From a checkpoint of a small mixture-of-experts model trained on Wikipedia.
Training: a variant of Adam for the experts, 11674 steps.
Below are experts of layer 6 (counted from 0) of a mixture-of-experts language model. Rows are named router (the router's row for the expert), up (a neuron's input weights, with its number), down (a neuron's output weights, with its number) and show model dimensions 80-159. Each number is 500 + 25 x the weight over its row's rms, rounded and kept within 0 to 999. Numbers have three digits each.
After each expert's rows: "comes before" lists some tokens at least twice as common just after its tokens as in all text; "comes after" lists some tokens at least twice as common just before its tokens as in all text. This comes from a sample of Wikipedia text that the model never trained on. Tokens count by the router's weight.

# expert 24
router:529474503506513539527499480453533524523472451519478512537513544519538508485461494491529476537506496532488511521482498528537498486535488514529511501517477504517521525550503512479482542493492522515481522512500497454470503524472477515534560500
up0:477522496513523525487491499503534533493465491509500442500526508480525502516492527512552520522475513524487476511516450493473508480540485459462525551511524498518543496491494544494531504534530468538497510513487527551503493482492450538470481482
down0:508482530514536529507520499494468511497496521509505502517498489460461505507490510522529535518509510490516460498507498503429493500517514544479481486528456563513524486455538533476479509516486472482492546515511515499487471504501486504507492518
up1:503501486494492499485500490504497475496499481490476480528478503493534535478484500517508468520470553553441467523499565499483447471502536519471498481558510488496478517516489548476479529492539515534505478545486455532496516487497495486489489482
down1:485488538512497463497510498497528529530562484521533494494489479507518523460490497541550470514527511507520485500523497469450521498477440472502485495489483488494498441526533508475485492469518512519531512500499530482495507526488508468529545532
comes before: " is", " was", " (", " has", " had", "'"
comes after: ",", ".", " The", "The", "\"", "\","

# expert 29
router:448481452520497478486505500516532528456484534480522512523529484494527509475485523513506503504475471479519481504507487445501511479509540520498450515520476503510522512510472527475528526524500528482515477471447459513521457517457476536504491489
up0:484511528517515479508517473516485530488509505503475478476480484514495545485480474501491467488518540448502512501504495512477533495486514500492495493524529499484534488513517515462508554471504463484458521519473490508490506452520476526494502521
down0:538532488475502503492485430502499462527483487517521486517506451517530499453448525488480495490499495526470501532553467463543528515525507493494454543497527488444509527502475549549546511515529468460491478508519520505520440482525494489456524513
up1:516520476470524494548465511503502533481491460534540481511491501469500496507578492505431482566510502524527473498504501484501468446482478518515545535562507516492508494481495494508480505512490536470541493496572512497533516525474525499551498512
down1:471517529493549506494503526494492514508467496452473503503520469555480516488522490505496428510502510494522478534502500476507486499514462558475491549519478443485516492492478507465466496474549486429490499510526503480542517491507550487533502456
comes before: "\n", " |", " The", " He", " In", "The"
comes after: ".", "==", ":", " ==", "–19", " ="

# expert 64
router:467511500531462501480505516489483513523517494528520469482462469500480510478504479550497520489492543513483492501481483553495507541472487524471526534482482503511500506529456518458460487477490514515469504490506451469496533462530465481512472527
up0:541539536471492472520507494486490506470492536497488491509474502494512497511506521526505489478498478514461508434515494500512488480432477514499493486496485511500509510540538505457455484522510519484497516470503486484486527456505505483510469505
down0:485500518486507472515540467502506517479508506534529514509510509501514456474518476493456499529465507527533519501529479521474461504476510514551514466523496469520504495489475508535480466497514499472509512519473486545474481483433478500533481509
up1:504516496521455490521470476494476484511495522514542523477500502473455514478558512500528484512532482537530461450490512493496495515510496501509526503556543504511519471451504422517495486457489484501480467528476490474531452467464504489539470490
down1:531498504450499510512492502508509506527500481451510516527537503514473502502489510505538483515525492469442478533460493495471501476531470525471525497515468514499532519518504483466480501512544500509478501524533535471501513510514518508527495492
comes before: "|", " of", "th", "===", "year", " century"
comes after: " the", " a", " |", " The", " an", "The"

# expert 16
router:542528473506506506522535490495499477490477542477507525487499531521505494527461521466451473492492450512495487529441491484485488484474462500498506524540528511510491480482564522507536487455536517539498459522498498484488530477474505460514501491
up0:505490509488536528501528524495470411496504514503500508517516529504511500463486456545508494533487482517474537521489493474537535488491466500484505517483513479517497491501491482536496438504485492513477498495502519482545518510484480513504498478
down0:539495478521500492511485540466496515498504542513500539537517517486510494521461494485475512526526519482507475514517497476515531530469503515523522515475481489519525488508510476514501478465513482494517494489520495464528526462514495504541497554
up1:514532467455523454510526475494523470484519528512460510502465490540504471500518507502524478482506572515493513490490515497493470547524494489483460482480503494536523492516487529444479524532486480553502537521524521469537428484464496512481523470
down1:482470498481516493507529490477524492515486523528543461486463559481452492493535495542502503524479489502504485485505545483512485523480525515503527481490497497449491503506507506493543502476434495525485494525488515462457533481455488507515497476
comes before: " the", " a", " his", " which", " this", " their"
comes after: ",", ".", " end", " released", " part", "In"

# expert 63
router:507498490516507545518536499535473484522515530453504534547493508482502500461475500486467519510458486544536452531489533492579458492501515474474457526499492466487511515517479523505522519495519539488515479477492477523514484495513491505518479547
up0:460487492509507498526508562530507531505516544463556501495502482512482466484514527464527493479518491555518494483471477531515508481535487439536472539553504515505513479476474532526533440514464487541505529522513461490499464508549520533492477497
down0:484473519532493517485493507494547516526462507543462537479486488476542485503497525494530442492510501487480469474502497505504519516500515499489516544510470503534507562511526519531502483512527420439492516513493495510477506503531498490497516475
up1:526503450460468474500470514544514506524521471539480493536528486520577507508503518544496532476479521521477549446475509514503498475520481495498506479490501478514495481507498518520484489489488433481501494495505468474519512515489496515545503531
down1:478522480484476510475516517480483512497504482494440531522498485522441523508530505471516503513462507480511525515517467478512498518483479530532519527514458523514528549469497539495478486498481492521510508510472458482487469496487440502521515482
comes before: "\n", "==", "The", "In", "===", " He"
comes after: "\n", ".", " =", "==", " ==", "==="

# expert 6
router:478493524538498534490441511492507492523560464507450487486494509476485496521515495476472510494522513475511519533521516500425498473473508513510480474512480523492463465511548498453530537521498481550535492498531485526511488469507497480479458506
up0:524490496489531476478503446503467481504453498494503514537516490484491455510539542478491501494523503505468478506480513506503512524460452530535466485478474519474462511472516530514509480492524469504503492467503543553462520447523521479457479481
down0:514487538502498488499493515518495529511528520511494493509487468507498524499516508496556480502518470481495491488484533531532522502483520541512427493510482485516480506530458483453483507510512513534500470483495513479447545500468529523548553502
up1:488535487470495507499486524522440487457525546487561508507542475480521500496525525497523512504494534483488500486481499486493482460534483449510531547527496500541494510506488483474513508491523505457499500521513518502500533495482437511507443502
down1:529542504465498449483512474501461480518495492455523506538533479493504492485521528520497491511511524499500499469519497545480571477515511485474524524538525490472491543503529505535534494498491498484482516505483438525490472515484526498494480493
comes before: "|", "-", "=", " MPC", " 0", " 1"
comes after: "\n", ")", " is", " km", " with", " %"

# expert 47
router:501521517525528528565484502516498489513488493470489542540467500453499472470485546490501495499523531475500479527529524535465502490514499532479488503473491539502512448495488529503520503464504455506520507520527470489529498520504491499485489530
up0:496472542499471491534520501532525457543517552494483535496490480518531539515519494501534542477508512507511433431468534446482523537468521524542470489487458535488501490532495475509497532529496492498514521504481494539521491417552513517481542459
down0:508521510490519432449523472477519460472518497525561477515473471482464482520468449529470526501514479509534463485500482501540511475491504477524508495499499492455513490458497503515456498522486503522487435475477467520446492494486544522448496498
up1:480529485559516478530492486457509472497516485504449427456524483497441506485544498514524530524510514484530502489513489476485542486491510449499513498532525490489523530457484485503475471491508520456491561502511490523501477501502529498541476517
down1:476476453524482501494516449529522496458493503522485489483526472513558483506490503508482514515511442515532523459542492471505512489528536474520478512484469472523486488535510469504534483487487484507509536503551440494526533512503481493467496483
comes before: ":", "=", " of", "-", "Personal", "---|---|---|---|"
comes after: "\n", "-", "|", " as", " Best", " for"

# expert 14
router:543533515477494475504481510531503503472501514501503491518468485469521495508506521490508474480518496487546488464471521458511530510530471556474472539508437483481486462537537452500490527449510520515481547506530470518488501490512525562470483453
up0:465537525520476534505522500483491516481500542457515509477457532548477522489492547486510508529526528466478482474459504484474490493473539499532463491522515481475550496517503480463521488483508440531494466502507543504507522515502423479518529514
down0:475479477492516506482489525541500532496479481497502514512550514520482518515495546514535488498496484467507492503508522522511473520564519465521496492470478477505533515446516482539501532499494485555502517481474479490501492548544522488479513470
up1:467485516568468504513485478470489505482500498458494492445474549473478490486513524510481495470503519494542524580471539505506514536492481508545526466499480498475476494518485477503517507457491492527510510509534507465469434515540483504515555458
down1:499512467492508459478536460487465562497427525499503494448523510500469540491513497513480524494506482488486498497482522507533519462558487473531511502462506509505489498531492476497515518498486490490560507505502493516528512534480490466486520488
comes before: " ", "\n", " 0", " 1", " 2", " 3"
comes after: " ", " 0", ")", " 1", " 2", " 3"

# expert 4
router:507541467502507527487481524497509493479480542469481485457538512539461516535540506518479482503531535487503501512490512515498503507497520509524494536494516508523505517483482530482537516477505471512556500514495491458492500472518462492454517486
up0:472502492522455545482532515540455558504506492511547496498526517485484490497465474508519552467468496492446518502483524528474574498517469477541545461496481493503497510474452474545506492486522496481498506512519525480453529533495503498499475466
down0:467561507501542540526507486492525512493481451542452485473473518485531505505498518528490526517528489486507476475528474485490503536488504495462497533494546521500500469477520525516468526493523488512515458484538453534500461459502475471484562507
up1:545491487474480518507510478539501475535508466510473480458461504524499477530506464573507496501505507519509522484480467524482503504502430502500548502520479545521493528482520466485545489540496504467501523522483459489531485497544474509492522500
down1:487468560510513529462505538505487485509466462461482511538441492500486532505494503461479530512477462538515465531524523488473486476499534518491531494513500535475497552525526507483490498488473532491491518462531494474507504498513507472475535491
comes before: ":", " office", "):", ")", "–19", "·"
comes after: "-", " •", "ed", "|", " (", " Time"

# expert 66
router:471464485508508492495500487509501487503504504499491558548510496522495535463497490499452508536480508461487472542534543498505494496523500511480462449499445486516479531493477511511522506513518516531499468469485503469500485458484455512494491522
up0:497503534546509471515508495510477500459510500489487513483446477516493509534489523553514531487485521496501480497479490475466513455493501488499493487488507526502476484506519492490518485503479482510478520511509509469518470509506508482523535504
down0:503469504479549546454521508524463476508529481522475408503525544558485503505478538480475504512542504497539522491418521539484496530505503507488532488478523474512547479476488511519476480486459550529498521496480497516514511551483498505498505472
up1:514496516550554494514455493458501488487543503504501515507510515489498532499507513469505477493485546502515489509497490481488514492495464494518520526530427464483506503468496546500505475479511534517489499482467483531505469516490517490506498495
down1:504539503479499473456514497523509474482476513478545491505506510563462492482505498477549489522483439483494502536482500508498512517499478481530432530539477485483518507540473519522541477519477485517507512468496519481509528548495499503479493476
comes before: "\n", "==", "===", "The", " ==", "In"
comes after: "==", "\n", ".", " =", "===", " =="

# expert 61
router:478530518467494534535519474503527488507539514492533543473482514473534472517501473495524507481510488488528502514520495516483509458468504498506521479498525491484507501478521513498533497471530482510519481533502511490507524473445487510498466511
up0:518485545543566548500486503524507505504522491450550458539450485482512556521503502551491517486522506514511490531497536513494519524530521463494474528480502466528500508505454466511512503496499489506493500521450499495497483505543510490493536485
down0:501521509509508473522485468485489472484489505491498477511484487526483488476490519502449491492503527522517473485486520507542523520455517504519499536486512478482496494533449501454473536480468503486469501508517516502530471521522440468493501527
up1:471500508473501489549489488489560555523514507562492534493514530536535508478485492492513515517553521463523484499448475499534520514492539514473506485503507486470534498460470526532492498493527461484498497503465499495533517505509506556479532490
down1:510504497507521468507482506486537510523509485513507483442521499462535481543511526492535487463500487483512442495492526477509495488490484524502511503530497520545504515528504504505519508508538488438497464492475489450519519509529492487541500511
comes before: " the", " a", " his", " her", " to", " him"
comes after: " to", " he", " and", " He", " who", " also"

# expert 60
router:521525500529485478517524511463507535495473533471507497464496475519497500476520499513503484537487481497500531493524467534493497502533520525520453472542508517542481520469502477520492551491489555465474538542470520525451540544465504505521519506
up0:475485466470510471529481457534512504506504500500491501487509512521502511551498526496488505467521482496517500492503452522464503514536513514525510524499531506518569498508536500458500497484496536480490520502503491502542533526546519525542477460
down0:472511514514541518482495448509556499527524546480513477510526521511473503514522534487503518491490509484483486503489440532512500485518501510472494468473503510489490483516538500461478481488511504478490456515518477493527460453493495461489478471
up1:463490458505502500498476481460526506459511494536510506492500514474490485527501469463497470432511470510515525535476510493444469470480491489490482464501466471491519503512497469513520465541511524497508501497510479505559515521528512501513514509
down1:518478501506518496503497517490507514525529492505504526453530469515477533504478545484495436512480476486504465507511516523517497501509485485477474568538475471504473533496513482485486521479480478481521485514543516502509505552484488473475504509
comes before: " of", " and", " in", "'", " for", " was"
comes after: " the", " a", " The", " on", "The", " as"

# expert 43
router:451545516465492513504463484513513522515501465445473527512499508524487486511482525472481486479538521476500526498510490529520523468500471498567476522514450555475502502498524488467498504494499535471479514501535451537514487545508506493511471493
up0:501520482510456467502481477495482491459460506502517492504506497455494477519511476456483475535522451495537484525491470502480512478492524543489507531502525497482504503470503538508478518478429510451505536502523524504481504513458526521488478515
down0:507499511503526526465500507476507522473478480490521532509502469462491424513492511498529495461495526485528547509495534506476539468515491538442500470513482531492524487498502511502519506524532498460508495462548499456501542515539481516523484534
up1:515483523481517536482493462564524515521512488522500508496533509510536548479520509475545476465574487489479466529461481498521476489485517506480481525490486461480486480487534467501506525463511463510549545491520485483562482523487496472476526507
down1:485478503512470546512545551499487467522500518513463530512505552540528479484529511541496491533553504508499505507501523474517489506447531498522525478492494499522515500513498495542519503496487471522542527494456517458515488466465499535482499484
comes before: " 3", " 2", " 4", "-", " 5", " 1"
comes after: ")", "\n", " 3", " 4", " 2", " Total"